Weights of a small mixture-of-experts language model, trained from scratch on English Wikipedia: vocabulary 9657, 14M parameters.
Below are experts of layer 2 (counted from 0) of a mixture-of-experts language model. Rows are named router (the router's row for the expert), gate (a neuron's input weights, with its number), up (a neuron's input weights, with its number), down (a neuron's output weights, with its number) and show model dimensions 0-191. Each number is 128 + 32 x the weight over its row's rms, rounded and kept within 0 to 255. Numbers have three digits each.
After each expert's rows: "raises" lists some tokens whose logits its average output raises strongly, later layers aside; "gets" lists some tokens that make up at least twice as much of what it gets as of all text. This comes from a sample of Wikipedia text that the model never trained on. Tokens count by the router's weight.

# expert 8
router:126134162095126132093121132095076133181130117082158100129132098145096109119110150190109106180052095143129105049085132122166148146199166115183167114101102105145146083165214140147136055107106112160115089143116152112108116141096121123095173141175196119069139099118187093100124111110108165124122116116125166155113134128089167141155054143088165144162174136146157123170161104129087120105196135098108196062065113136085086145191124086100164107161165127123167085133106157100129164141156116135127123121175106182150166150139143141158132103129117170115157090149087144098090141185158139080
gate0:156137141182130124099101201145177091094195137137144075130097092151138087142146123140125149037198098063126111132168080139140088101113127130148144109109090151081126116125115099129178139159117182075186162084128141161156044108192110110144077108112117162192052181176113131137140197167129124147172139154121147103100148152138128156069142150121130092100061149134104132120113061140153120131164134113145120121152120156097149138153132172099142156124158159114135119131122125153076148110086165126158107108074103106177102088122111119107217156113131095093128103071131091111160088154073160119
up0:082152131149173083137152110140120150094141149136109132142085100130092130183120138119138136092087111163131097097118137126165094092109127090044185141124112157111162142140131174082159112121095135114119141127081135220159090123119125095115096106145112134146142172105145163123091137161124123127070161152166151182119154101097124072095168142124153155143106023134138108072100100140109146122124184121121158119102175175150109145147085101163140151123139146121026109072176146158150129144105213124171188130151133103213163140116111131098146203143082174123119114070192138131119140173081112072
down0:119122094042157115129102185143115110163144104044174147118141147125138140171141079138117156105115121152158132132094111147060130130128119162080146157121123113146147129153158122143152163089107134167112117188139116082169158030136122098058112196162160138113179119094077117179134131128163136168163131144107120137117178104093135101143135129137121153105122096144112125204110041160084114100173116124115144172102136132149162085104115226115104123135143149113122110159141071161116150158135150179131217122131138093137102149118055127160108097115124130070165171129130116020158114143110110103
gate1:150125135148112123168096167092099084117142125188108143110141116070153152165154092159141165110144123124164099122130128154129131128120080116129108156076155149113134159146156140089093151084159096100134157121108134113247125117078125081071130086120107100106106130186140140133114099080109124176132134191095073041153154143158101153083185129135160117126040108127110108133114135144162134090108139165109112096180104133139197137137122147125169190152051140135148042082072138132117188145131098124200122133161178142158139132126106140074175136111127111070162147132138070116198123156159109123
up1:188168132151156133187152159106134161152116085135144120126091109111156166107108111196166155137100126145141093131155138139122149122110098147054052164119113166056152165140081151097083170150165113155127125117133166128121078113091111091129070056107095063141126120136110188158122109149080154161119129128108084108113130108117082108116163121113174182186041173116105134098208136153104099140070115107071210137168128134153147122109221147092171167102126095139132122145135079122093118067127087132157199156102141134135111128130115084104169120096161138113137149151171153113125165117099131140
down1:144103107112137197161132126122136130129098072139097145092154092175136165103175137135103151120177107105137125133080111112146100178124108148160111168124088208099170134103156156132101188186079089146101130153137098106155127150139153112137117064107034114136186087122126106130098143081091153128179196097101124084098096165164095169086176099113097142214163163175167131190108116136097117131103115155113124077154157135156163127125136078116098102137071165131180087088137126158124112163147165115111107100123145158150046072123126141098153062139101154141120157193094123124178115088091126152
gate2:133138174139098120099110123164169104125101117121114141085162141138140097200149078140135153169148099123135105115097083183103170138096138175106105170159096125125169101161136091124145086108128169078175106099138095099182133098139119040200087091185074109128090174098071144143135184082153170139180119118071124135152148172157114106123168095156079102064083084127129084151138077107161088173136135097120173211112083133157132179097117116109100131153174165129175104131154131167148159161081167168123101160127162087074171163132126078110119120109094074151120125144124151132093124108086135145
up2:135164168173134108103083126180084122113056123122156162137116141101159116074142059095131103104120159109143166171008145115145169118116172142123125142160118174132173166093138114097155156123166149128112142168164110125146152100170098142103069054145124116121096190134180091175092130083146130130068164140098116064154150148133121141078154100150150120116098130132151069098086122145133172168167104125063109196142172089178169115139176103151126122084180156135107107092082187151138140138103144144073100067080153106114181144162092124150097090165132124102143131133163123123126105142087100155
down2:117171170061216109113103100058123104093098092163078179136176114114131158071149095111119108092139160133110146162086122111118117065164173091117149179190092153170164135161094109101242159147134115082121155111186119106157133167154130103158154099145137136166096131105134136158119130160159161093081133106159107119153119127157167174063157115131110133087114155105117129162182116105144105146147121120124120117117138115197183096137179160098157106088131122143159128119180107153095132155117079105130135121098168148119088137142140123173102072084107098074205108105094127037136094150111147123
raises: "-", "|", " ", "|---|---|\n", "|---|---|---|---|---|---|\n", "|---|---|---|\n"
gets: "\n", " |\n", " was", ")\n", " is", " on"

# expert 27
router:039149073136135118160098110130118114063156146120129113081107187119107079119101111095184161152128128177163161139140119194102109165166084106145190134181133110119169101117146147148148118109109173048109085145118091132169120118159161113078142134115126147168078134107143173099109168102121110122101167179187127122190132149175100089154151138143100107191138080158094146094137121148120095140076121171160097125090184120096122129162073100150129111174119112094080098148135076180155098086127140073144148091133130063064115102121142082169151108199141132109152114122133136172098176162148187144
gate0:105142176148110091122149104110151116102163104134086103108134092128080123177151079155099156179166066123129144194098239123140118151113124104118132172204118142111141101081137122122200133150090127192125079148128118148127163119165163115143071150122120153065076137127161120144146177159103128120099134104133174119097134152092126086162193134116102169083148091152036122137082112092173195097129090106175150116115141130104119165116062092100124096136108098121167075150144107164124130146119126075155106126152051143095147163125111096108153100153109133145122074145094158143102188202135152140
up0:151089099181150139113101117133143098175125096135118085174120093066151157130134147126157138205102124147113114120149150134135113114117153121144120164125137156082154136080135157101119184113103093179133111153156150147092130089166140108226124147141152175115050103133150094163111144120099110159180139142139148106106151076152103183103150063141078161096107169108074129140081059129116171096129156150131182108103106152148185094106116105136128172162142179157157104117122151104144098132071054118132172108136151122045164117160039106042114160131079180120102135159100143105095076089136136156
down0:093131149113093131115086076150125122131141188135139107144047127098158138102153121157140123128205141114063090139165129096131169133173149167094132086111115121136154124203099120172071088129138119116155103163084134133165111137155157073192107181117180132135136072110136105156137105131134116133182085156115104158153174094109098142162078111112134143139092115086146120060137157148153170089148109188126039125123131082091066130121161187168132150140092121124124132146094044138175117104092163171114107152133141181170087149134090095105107121092122123130104125091157127143095175231137187138
gate1:123122158116131098142151152127161164147155113103033098151140095115157083098071067192163140045109147127138146127133106139069132100156163081154149098099123165173075091141121201121159126097160122069108198116193101120148171101114166136123157147136134078166033152119103132085150122113131132108144084103138125104076116120110175182190103162127110109167151166174115117181087094163167107114138065136128109123174117162159155162132123117160135144157095106164126160146164126135153140119134157136072126097132175117173112099108119102110175123116184145107169112100079055121122161099066104129
up1:098142147125133092155074169138158097216126115080141127176156120147115095069103029146115145184064148170139140146156188118145187123128131140193108168049114159160115073164119132083130098099185130084104169123158162111143100084112146126121101127131126159108132131150129098150166143149087119175130148109155127144109144110115150125176106101113102104175130125119162119127104112100185142104167169120058166086119099098169133185100115100210094150155123132168162140157130169121078153128095148174067052108109075087140174173116119099187148106115133120123108121102106077147128107105078137112
down1:096154111178167163157172090144194180109140141107144078154133136129067127172147127098168160111148140148108072187130114082111105156121124112129172150145141192111089109108050165111149094145140118140101142189135114131146105093089097064102189100153167085141132129154122096080138142100108116129171067121157076131126128128215171086116143217115134078165118108148022129169131103108089122147114044113125142153145128099174157141159129162163104115135131157076177123110122124145126152133093079078130101147108163104137066092158147132143118104113140101112170122162161142157153133136066104095
gate2:119133141055128132134134153090104080096151122107126171101076156191105176099161109091159090115154075119140064122140134168115177136179098211144176180166152130091144063106093148084185174095099140144104066148104151120124165126113149169188028167111060077135140140165130105155119139073099104148143121113130158101104109117101147121178060123134147120107123154115064143098113174133098148155121105175121164136130156091166141112124146140094117156113171134148073174125203111123174144095134115100150158137150084185158123108117068114132129125175098129133145126145076156123086162152130096091
up2:150137140132113086108125168131133112210143146098142139190095111182135196144094140154073137149112103162107139129126108140077131116113150147136205132145144103062122114187109091136120109097101110071147125164113163156155082126118097168154149099095104117063078116149191037184119115052103090151111093165086117139166126078133119167136099121156130155171103092132100119172176102115121117082120101123102193103083133112103115144116115133129133203103121130139126199125164180075151159113178106159158163102122108136156138102110076110181148166140134117166089114188108142144071113069185111138
down2:159157089109122152076117149169192139130165176132190079167123104119158132141144116127180131130158140129134120118144121139139107110114175167115132157070086118132065138115151153161168148129226174088186124131121120180112094169126130118094063103141108115131069110164104154114091100126176111065164120166173138128152146135129186141140116172106092045158114149160128101148095151081101115121202145093145127180060180153104133131111131133121183073122107146095075093104112149130172119152128121077122084114109109128193167082124105149102109097147093136117136110081178151100171061075114136071
raises: "\n\n", "\n", ";", " of", ","
gets: " ", "–", " one", " time", " (", " round"

# expert 7
router:119117144171113150148130063213161136108162184154107105070155175138106141118081127143133177177103109106177144119100107146087110156163133101110126132107076148152160044145126110132153152092167118118141094109170116072075119076135101119066109113092115189123179056138117160087195172146093130140095155161179124142129059173144124143083165129157161135172146142147134169081095122149130083138106107169172098172143128104122135161177186086109111097147129142021131169124149170118144102078108120088150110102095155139109166096107110168128118131109142123090146162156165098168109122187125138106
gate0:116153154066128128116138143107146206162143131091105061143149148133165109093100120111107170124142121098105108100132167134170150161050133117139113143166087198143084212175153136113134177128080126115059104097103157114100113132127135118145138166142108117108125123182109155137138093164111054158051117099126113173174122130115134175134120142153086159140164016149134133127163162124164147046089103122127200156123116187107099126125094177121099126115129124120206095184170152106087110118118143098147164142122119080086140123116102116173142110073144115128102158122158112122170131136208090156
up0:207117166117164010129109176105143144156086147135144077139109158080156137119101130132111076155182163091062153106144132127202148165137109129177127168118082127113105109172116117081080124125166128134108150166102145137063105119119124126159080138141107132213110117163126101163134143163141080073099139132113152157117119129126186175171073116113102120104095099116195115149136127155136143156105126053148158130145157191138142125156133122088103110144168109146083151138199173083107103163060106124144160136098173103217157134138121105139125087139113102092078126086119126123131129111110083180
down0:183083137109106171143145133069064151062167117109148131134141132060165095134157179117110132108162090192145176141058168150110121133134092132130123146125131190157119133181143118132148126148118129062157160110145118122093158101157146125132165149127111083085121069122109160108129087142085191117183134125134196125148131112064145163137095130151160164118141137166110139129100092067181098170152153143163162166087156118147178140152145099084109107083093169097128156107133069090110099107095105135119147081134155110144135116151164099150181135090108080113076170183062184089073127174075133078
gate1:141138186087084078172088140123107104168123125123128116130165121109098086142099093149148101200135164154094168124109102161122097082167141113082128125092115165140105128103082130143095071187134147135146111146159135121131168084198116099135139188178079129131141138133119112126114130045111101193094104087149105116110131104185075109112104124111114125131115159109144122164089084193099130131097111107116208109148124081113071143147092097102187063140103125136151168200166128163155131222103178145145099119153131159165194136111121115163161104184111131141104098131040159142137133168138123182
up1:132141156099148132140102140111058114157175112106146105172189121084100092133151046116111102209126155127128186174116142139123124149157118113123124159121132211137113116146119131158053069188088137151127084170150157137191164107160075121150079229189098126120112162158129084145147112100147124113103086071128135169141132080102076118151071076126129101096106144125067102130129093153145152126133099115091166105138120118117084150119083087130106098129106159157095120204195131139123159177120190145123086119138134147156189148148118157140117142177126165154111152123097171113152145171129073146
down1:115111075150139052121116099117124131151140137120161097099120113151141151100158133124167145122161160164139069127069088185133086169166121057153153097121112153170210112119154123107113087083120097125127127113141102109124104143186080180114098177161103131124132147162145135015123164142096092192114112120146135166158102119154143077140069121133133102133105143130112081122152125153070094072077135135108091162125141129172118132080111108113106103148055119086166163136212117124189130159153145146103114129153130131145081131115134111133141197172143148130134126174121159255119134142145135144
gate2:159125125115161129120135128116136140090099141088129138072108062137160135108101134133150147102135122178185110098071148168179154089086102182080084137101102126088163151129126134143218173178160140153078108134166171147155149134086117113172107166124108110128107142141154133186152132133091189078126144159111112115110183134205098114125146098193152162136159089136155177132133136118114135126090101152100123158110089150111142136102115115105074036141163167114109177113090175093122166129139094110128101104154091054165188126137108122035116047176095112096139104145153094121105177125118070099
up2:141130133111087093181097148091184090141136111108134104093139121162118144136165101148141085084130149145178130130137146073221123079121163139116144150142160126086148094118168093139149118152145100100085161094152143134141116099116193173149068203083149106130120169143157105156143149101149118135138109117157102077117127128191146140137120144181125122100135142112162141183125106142127170110141142119092143142189109142164156132144142066174059115128148158147173133197193121155109115151076177115120094114154030079159171137111123121108078040189132115091126102179112120081117150056118059138
down2:123165149139144085122104158098092060134128138155126079125121155157113140099150104188075140109121157165105125169154138163085096124142153084084182095098063122061101135169071188132163137136134093137066093133118110065128062198138091117087103095142076151116152123121194132122167129199088116110139127098146067132074108118163107142135136168137141142200097176134127123109060117117076153108158113132145117128143102120159159163122090137084149100140175105154181156168156089158116152201127092071128167132126105147138200129085111146198106144136115135160134114124158128176116173117109176159
raises: "9", "2", "1", "3", "4", "0"
gets: " (", "–", "201", "==", "200", "202"

# expert 5
router:138120174098091117056128080138100152125093100126122140146159125159146090120121144185115148095147122121119154127156127132152160095127097149128170162146174136127158097182148129170168095137145157107120211082065127116068114116173173127127183068106171121119130160119120135076082145145123193145088117170146116187108099151213105142124146159097123091147136077175121073141136121105141096137129142099128035133122161132117154169171067089080109094081161147069134107134150126115182073084103107060148134164143166118149104152111109133129159123113167137123172132152087187201157149140110064078
gate0:107082096136186242089136117117128151151129174132139089151062134157078073108149144152127112105153129101113065148108116096110115128221129140135111145117166109159139111152163156126112085058140104112110101165124108161116102128162140134194131134126136166135070196156079114130157110145138196138077176115139102098091120128126102148119170115164135153147144140132101144131116158152168117140079103100149149155116145184153103091097084108152197077100065179130137120154138172146128133151096087121137130101108107080161131153120097100053181112139094088108118143179152147103119115150218122213
up0:211184149108089164102082159066127160145105072083155162142117081143119068078085104101130165133096169083091179106075110106151123169166163178151083137094137126122114173053106119133116118162137121168144069129140144062153136110087135152184124139166118128204088143120133117157136154090135185117150150065117143073092105127105172122122178078157107123077169168107129092097145144163130118100108078140148146113134121094128118109137171145105123111130123111157135199158120160132105152081103072132065102082076161146153142140205104120126136110128123164150133106138140110100095097119109164203
down0:086110222085124095123098180109058131107103118146154139095133132146107152043169134154144163133143101137073127131141185141165148118108122103144112112135127132146080107088146132115076094141123135135170061158130102169060123056091114149092132148143134166118077223137113087075180138166123162155127103126121091156117087138094147188136140120097164157188105099086149156155170159169119165107113108128143119085126150111152097085166147093142157098125167157135115119140095123149164158081114137194123107088098146162162042137125160188119095138165157153120080163086183134153163120067115112126
gate1:100130109072164117159150169100132147100165089086153170116142121112104151105107120114134157126026113094138124131123095128145181146059099131120181130178127089130165097163114149115130100123087083145097137111154125140145172120070141110112107134114199071125151144076211094132132122122100125141135133161102121075143114146113168135139095000099179120078117153114090175158113135181114195139116218116129087108146144093121153046147152097217120104120156089116095116095137160154132105063098148130078122161154132100137155099131114120127131137114137080152144117121091106128144084075144141150
up1:106106169130098097149169148086181109130108177067192142129111141141082083087126082143149085104027061203119100184153126141135121177170078149135131184036150153174105120123134117093174121069073097151173102148138152155139186132173119076129132178110092130108107138135151118148151157108119133101145130120125110092127147150106078101147076129151085134137148120130126096150124092124062138081179159121084179136168108117130115167098160121156148123168112088143137160105196114132103085152125121114124098101119139104154144120135082141140106097162045069111114159174132163109145190149095108142
down1:118120151111096099102126055119133137103153128120108088140140075083086154091132074124125192165144116141105184079133169124118134118166165133194169153131127126135187105091100098132120139161134104136156185064114124139148107141098111125138228071148144123124180128095173142124125128138109136141119179115149114117168105121151091189158036186148168154162100133168079069134137073097133128127128121074071125141141157081132071125167144113075143064132105111136124121109075121107208106162132117165148136144148132177120222073114139168191133133096100162121135178148100134142130151092104106108
gate2:097124157170149173180123178088150140094143134081121154104107105154160122183119072109113106095111116123058130167150085182145153127192117151116093143048108117168088183110172100112169172093106159167087111150152105125138177105128097148154167162157125074094105118176184125142132107068139164126137122117148116116060143121163135128100097150159100190115190160042126105133135096110162171127131113052150125169179108121066117160113131143152081160156171142168120151090154116196091141131179158138094112110155085138099148151117108107155178070157128095111125130111095125096081135116191148152
up2:089160189096135130134126135081150118140120088075207168157165127096097096135127121134145157107163200107126103144167119058128181161138118140178114134116114170168127078089160088102122104147094051118084123134108180103163142114124139215105133144099138135182089094147169050148126158142193143130123135119118156114132156122088166097124104143119167069090117114099185137136096100176109091127154075120159141115145095147201084145120148122137114053138130108142127140150186134119107149129128104155053085124063080133137144055150088128143095109162116145148102095107148039127120141126171140152
down2:135157110099188126111106100162152104176066180089176121196155074216083100176105209183103102141114128085046164129154121099119152148133134095153143163105132132191129124140125133157084090118085098138123078189139124144105101097132176165137129095073102139139108142127170027155141121123177143105099159101115062168125105149091046149175120089117198119128169120078167150165132140106078144137157128135111116133116148139119131175127127143127116132099146113176118138125168140160114087141143128092087096104099103144151103154103146111161068124145071131140093126184136113163092156128090133142
raises: "1", "6", "4", "18", "17", "2"
gets: " ", " —", " $", " there", " home", " C"

# expert 28
router:165131100166099182122110043179074118157068146116097132150135136148136113131075150117087064135176133147117143106099120135189121114116128117118092117137141126144127112180156091205109142129133142147128098161106151130144119097091138149153181131137164146177155122104090102132153111077161158138117155154121140098141139191151136113112213144138102167069085143163123132095107120146160153098109155131163046147071131104105148159092084104137127099175060159115100152080116104146135177116074125157189229130111118109124183141108130094128077075121105117119144105105160140208108043085138101165
gate0:091180142153118090144056139136095135142111129098129124110183090138116115081177105152142141143126095049180189135161136163139110153120145105145152139148098167057091118090072123169151138148124087125070134147120117077127081152146120093111121136100114184127095131179114108158106188149137173106020081073125112205130107122181160075144117146131131090101150170169134136132092151142094157188133105131159157128139098108139157168129095072138079137096135187120106188159159125049084111192089144158164071158127132149087157090108135080118128138171118124139124145121098157147085125141151098100
up0:126086105130130060231110134126129126209116199145176068114117135079128119028169100131115145124126059133185126132083166153155094248108159133151139151155128154078167145099108130090121145114162107081159126165139190136156154136088139134123163169153150103055135155088158159157130162118126150105099114111142179164144142111108119128174128121096128132089134163160152106105092139084112140138099100084132173122133138107153081169133107105149092145086099184121090145113185131069097069147082119119096138152114109106107122136116117116136133115103106147162078157147118057134137146129187137147
down0:143181162101141080141183084100153125103063137163069148152154110118152102130206119120144121126084149093096139131141120142175091118118121122091133125197135133073181146108109142081106094119116139157151165148132124075079094145119110151144140122156144135103143129209134103074056096139133095103087130155110100088092186135093108095165110101199114118132160150105149063154158182154150120112144143117127099130146177150124101153152127064182110129057117170152103137083152121132162165151096155154109107137188137118145131170153151060190167110110119176089133097101126148051125095142167207082
gate1:134108192188120029097081119187118124140143151136102146139116077154152096126078139124133118129082114121159135058153187125139139108161150120141125160139143169105111100112086120176145114128184174132110099132123119080176125090135127119102120133109140059110096152101142094168146106115100163124074145134117124122088149125205121140126117153174103080121152131096111148237131175150125098113079112056067119126154125126094191147202179053108120164056182174152100161129079089120151171113102120118110173134170099126134120148166170142093119084165158134151129156118128135136110111079131123176
up1:120219101118142100112149108167131158200123105160123071139148106099108122066111139149155116159083104135155106118156140187121140130093126145181171179114104158125133088119139104083106078139135100171154117130182118114157095096138122139067128125134091094143090135122088027204121165146063158085163171089108143122144139107125097144146134082158129121136154126103115167150051147114127109138159145088098159081105092102123139146167111103161040127121158157125182093147108116224107139128140202136094157137165091147138146128156054100109083187140103177159133164156106131108135142088108128156
down1:099084116092108126150169099187156127139112164147184117175086139119196078148157146160180088095154166095100183098111100139134155108094144119115122173100170125167138092120143160087112152165058195091140082103118130128111110172103116097147147107144180143160115164164105127088097011035158094116122138198135185119138135120088136104103104114170130137111128104112111118147125116062140108085129183083090128141158118112113109139094150090179175095123119117099152173052121136083123154132114089121129096121131139161154125186139111100199083167165126127139109143105165136148114177166106134175
gate2:155129130017140166118093117121105166058132107097155161191126057140168151164149104101210133107169089069112058117135146226126107097086132075110153104106105149124115132050111170107132106188145136127063181124137162133119110141130118118083128113141069130125106126126160113137071183165133112120154102095137124112154202074130152109155106149144088148106140072200067131061125087136131118135138137114156165064108105105138103144103150123167143139136134110111112113128138144139118116162112133104112138148115210146130126072142178104171138162137118200082108127122128162097118148118129129136
up2:143103160137089165108107143103093136115126101151178153178086113102149161164149169079107096116136148082091084100112134146196108134074155130162138139096126150095145107133124066138135119153152097079113153143119157092115119089099156117087155175186063141155140099112163161187105120118097177146116148093139175110155133143198157176187118145189165155087121080164129108157169082106078074070181148105114133083113107128151116104155158094135154117135151175183158098103172145178135205086099145152129128131161135099117167130114131028048127198107155149123126101153133086104145121118132082142
down2:142158152116054131156151079107135120128101121156114156131102147121112130182199069102105160102171099082125059172117146150102069115067126099155107136083118170101144154148163163151120131106081164123086085140101199071078063154091091137066160112126107128127128186170149124148071103137176124114142145121136155135092144143157158096131105132172129087134113126119211131091192141144142108160114144122097097127073155086138158161104143117153122132181066186124149132135126158122131116111095183140126137149072129129145189162115126088135147116141056092126166065170131134153097133216181154115
raises: ".", "A", ":", ",", "2", " of"
gets: "200", "202", "199", "197", "°", "′"

# expert 18
router:121103105093157128124153084161184107147123166092149148179142074202144154142123160139128112108141062164080145123158140153103054140126134140152100162135102178116128127136115134117108140134195118108107096132169114142152123090064145087120170121092193115103110158174096141203127107135094116130132123197153113188167131105164108087182182055163173146110079109149084115085138169123208146089114111153119152111075119121077134125102068088133080167169140125122142113088143107140095130110122058109176149109144121161108119116125077045131121145124114076098129130170176197128179114133133142169
gate0:107071122167154117140130139154129102114124112182089106162158099176109179061082136131130117176119158194153144168065119121135095136152115125102145136113135117134202158126172170112126138134123098124139119102111102084178051127121150099168125119146183135192058130127099134174144160162175098130090152150125050079124078068153073184142091113097122126136126128222167093085165131126167171119147124146120094076108077096139145152101164044169091141196099130170120101106169149124120124078159112138145158139089117177159114161149186108135166104100160111122107143163153113095110098148128115133
up0:178131120107154114186111149103156089143090124180099126157163104116083115115107156121123185132124176132148099179090143102129154092121087097090167125083162158100147134152152162044084154074125095098133126155159131170174043142124143087134110142111136178230171146125145156132190120143155126170105119137133075094110083140157104158117110053101123102122112146226063114092121121143148158170128211166115147102098108104142146148116151063129183097152117206138140142117087181132107125132186127107106164088178154104140137172094144133097139088135109104119131166128115097089105125135130113137
down0:132094138080172145115143158111150106114145159134075130136087150104107158138164081133055159136141100155123106142134142157162146129143101154133061118094125130110076142123160095115085110154159112148100169138122126139128135240114132159095139212133113145116200136164178086070138120092102107116119136151170148099112137140122121078107178105123089147166151114082174167163128087152159168109163191142141139166083160115061100136037139143195126128117126190150116143087123121142122112169074140062180131114134110087076075120136173112155084173075152105103137166111152083100072151101116142170
gate1:165129098147163156154113151145105114157096123139129137157101120109129169113131140103114116151112125108154119098120063109107147082132136164128185122125170135123158098151165159152175057136138123165151123126101135172136146189199136170095123113127147152175062119163140139084097158113136210147135132112206114137157137071162114188138118123154122172133116187118081142105093111192160111101098176176127148073130123107147109135125135124230135095053125128147089108109201117141090167151104110127068079146123098093123083139159117117115124112100105202137034136172121098105045166098110114167
up1:138097145137062124099132141072143092131141102157179069155137136132123123081168143146056129127165101069151109113123116084136073129145068138138134159159116167111165153161106078130118155134147096140102129153190075189074190138138155150123161118189183132157094161120146067098112117135164134165100082100135091132121146099169091137140126203113159159091119192111079098167113111183143128139152071102080137120157087143158171162136114140162114134115149195161156089128111072165129132189029111168143080142143114168142152099115138178129099138057143136138132131115134127113082150126181103089
down1:179086148112182126121154181123159083103181113110085110106135155095111118077080108141121186139142140153172118096131115111119130139102096158081117140119124144152127160075087126115194157188144155145089103094152108109151126094151130112118137091135138112175204112098124098129109097114124129146083134120091104087145186123131112130127075143112128107163147136015171094152164111149187179141149121065145139166079125063146187126133131132105104080166086127143201118104101205193058080118121102105128124125179159103132093134183167138144127126105155136131126159155125141058106117201152076109
gate2:119144135078112138149149147147122125155153140187174185067130102123107141139057025138102122137147133150162076123117133133133162095173114150000131166134123196101117105154169119131155147173117147127116141184167103173123093125096136125156166165121125138142104093076187097118115111151132074145130108142153089113141104131153054161126087119117108127149147199132154111130088104099086106147127133156103143132116135069121150052119153076163193092109113113141115134125111094213174182139186167125127154081153166131087162055165127157153132134181082149118117131157092142126128126144121123098
up2:132102126114112062152122129094148099152051114171151076080106139065147099182177103122141174143145168062100103140107096138151149132087184161144141154107138095042128114120095125099113159093107151143085126148130122132087064138128076137170130173149111209151143139113146169074090147140133157194121149119136122136114131117223142148138104114151031098184148200141136144137122118058103136134102092172152128163121104195142094128141137148138125097122130163112101110140106104084072140202154149099105149098171087093214126111128132086100109168146127128133146118106100105118116151120163158134
down2:119139104120146171112134116120154132153135168135183138123144158138092168149134034123111148099091113136126139084130070082141174181189070160115084124110151076141095083118163106109151127130082120163164168121126110154093130128082102167135132146145142094179128133171114132110114156184100114134075161192167125175109093114138142098106084102131128108108141175114202136135177113117150136108090130091122125102134092199069110158120153102098160099092129163136171059110082130093157119101103131092111137109178094153174102124213042133210159134110121128143121118204084133179115076135106175146
raises: ",", " and", ")", ".", "th", ";"
gets: "2", "1", "0", "3", "5", "4"

# expert 17
router:104073112087131149119121119117116116126160103118146151170089118154178159165164140112049130165200164117124122139148115140140148185168154124145155153130117101145094180134081126140105137057143159087144170136124125161113157121129142087144157138150201124132099090141192060066149165181135100098148079114171113111147088124087085156131109160106143123095120109089133124101073101138098101140118045095124147115089141152166154135115163192098116142129149097106041140094088186070107091129086105168073083198123176137155163085113131115145120162138134163161068068099110137179108091103169134123
gate0:123110101184123155103170112141115148118116174109127150161187161169175086168122177100157083108125208143143117176108222178112098125141119107074119142095145094116085114131170117096114132156160135166118109124164094106112114067122100163111128119143134148120063118183083065088143163179167199141190128141161168116151140170128109106149086087100105103084102115123154123076120156106121171097098120098073149116111155114129103141130117109101105122159138094143126116136133105139077169117113177147148110145165076129089202076178098105067194122168125135123196094138152088101073136172099116086
up0:099114141169108114091131207156147094129142091129171163152148105123122107174137145115158126138137117111102055095168170115091113118155098109201171165157186137081147100123095172120131097157130144147118165135182094082151072156097176150163096154085164101136077168118103125093158109153149120198149096089110200145153178083139129163161115136106093120134076151133091128133149143123135055138119081075116151032072165161121108134145085100154092112115197127139134139159166083156144128086154118094111097125183088132112080158163116087148134152139116150187096101146054101131178131153135120099
down0:129173169103136152126106098143124143141127129127128095117109166185141134080132091161138125109138205096177108098157148078128147099133133151080122178084084066159136109124150103115139147136143179144161128111185158075176169092177164088102169146131090075164117076127163096159130104160176140110174134126113115148121100119078158122104110193155117085124158133153154107140155120101105105086090168145126147122122137123169154159155175051064022112100112135112053121092078159141119133122127124127097131112099155173096215079173098173151169142110141111140152133174132090059093073126123097157
gate1:076074140106145172075098149100160164138185111115114111092065112106104176122135112083149109114097125152160152116168141106140139104115120109082124133121192190190121108106132081073128121150115082124110166137175149115171134096108136128146167118086105085173116138152170163095150140114103148190026082138128115140130145162202114149094153143159140162150130152128154069158190164124139170124078107174192118139126144096124090137161141105103111106110108135101179142113091110153116201084128127133158121172109134066161125141079112121076150193161144101172147086136163112085137145212102067116
up1:140136132188101088112107104139157153173154149128130117155142182135096131126110130137112100136149102096129114106114104121079060148067069134073106133163096122136079092124165132096137141188155148125129147144151127084134154086146166132165106083105130139097160138109101127110148116116116161153094146112167076112188130136129079148174219135161111115134104064149148122142104121146161077138059135156117138119077095124100166106140079094158104122157242123129180154189186085096132170106080206152178071091173121128138145121098132099153045132172142127155123115132107075155148099152083085080
down1:129157111154087140094092140116137153131111133049157154158134131116161080142166102140110187069098154165101161084127135158106130112217104129120115129159094124067056114155117131104142122156177129176108095122147148180138129214096083190095131166092118198127188153123106110142067100126168101124152137116139148103175144077084157120151145100146147174113181084126121117153064068137131122126127159138114123190088120136063150111105116145135128145159167187139126159162196134112107168093156077128126096110095091202115111201117112061156094120152112100136085089094106126124133108135158131109
gate2:125127126088132077110145085100122149159109127095100130106125179119122141134104122204079139088165177102123084167084097092162176176117123161118137176075098133169114131182079088140093149145127131096117187141175145092099098088084160118107123118141185122196113105170127123097130168141145073153181129147158137141138177161129180154143118060181130120144141090127112119160142108090175114147192114145082088121091132137179156076112083090129113136146158138132102148101145149140153147157124135167064090108137124128174202093162057071158156160085135086091132084146192154063142109137093143178
up2:165143114131125118072157103073102082108116141114098118177088154112106110101092164129105099108140120121089181061145160115147102086035159109135106153125134106141126100172133172086150103126163084118114116142178123113106126135122186142114157152154125110128163141222108144151131079170142130178138112132146107091075059117138101186125113162162107147120090106154181153087121121105165154097098197137106142148115147114066158149104150125151117146174117125162142128143117153110170156078067174088175113097154079127148175194117122111103138081101178110154145184174109091179065190144128052105
down2:102126140078051105091175168145155187118113132122098143170124144139125164169105151185112142102132148084140161085119087129079110145161140102092100161166122110168142135112106075141079083103172110163195130146119126133071102126110103128144083146107139166146130183109172110079122101121141130084104152133144093120088159121132114090105136111159105167189122070128063136165126097213151181173186145119128076182139216127153111143185134136097143094161104119105061106137121117096079127119172129157138134104105173165106084093073129124160118124114104175166135149118153128117109030125170175142
raises: "'s", "–", ",", " of"
gets: "u", "in", "y", "\n", "z", "t"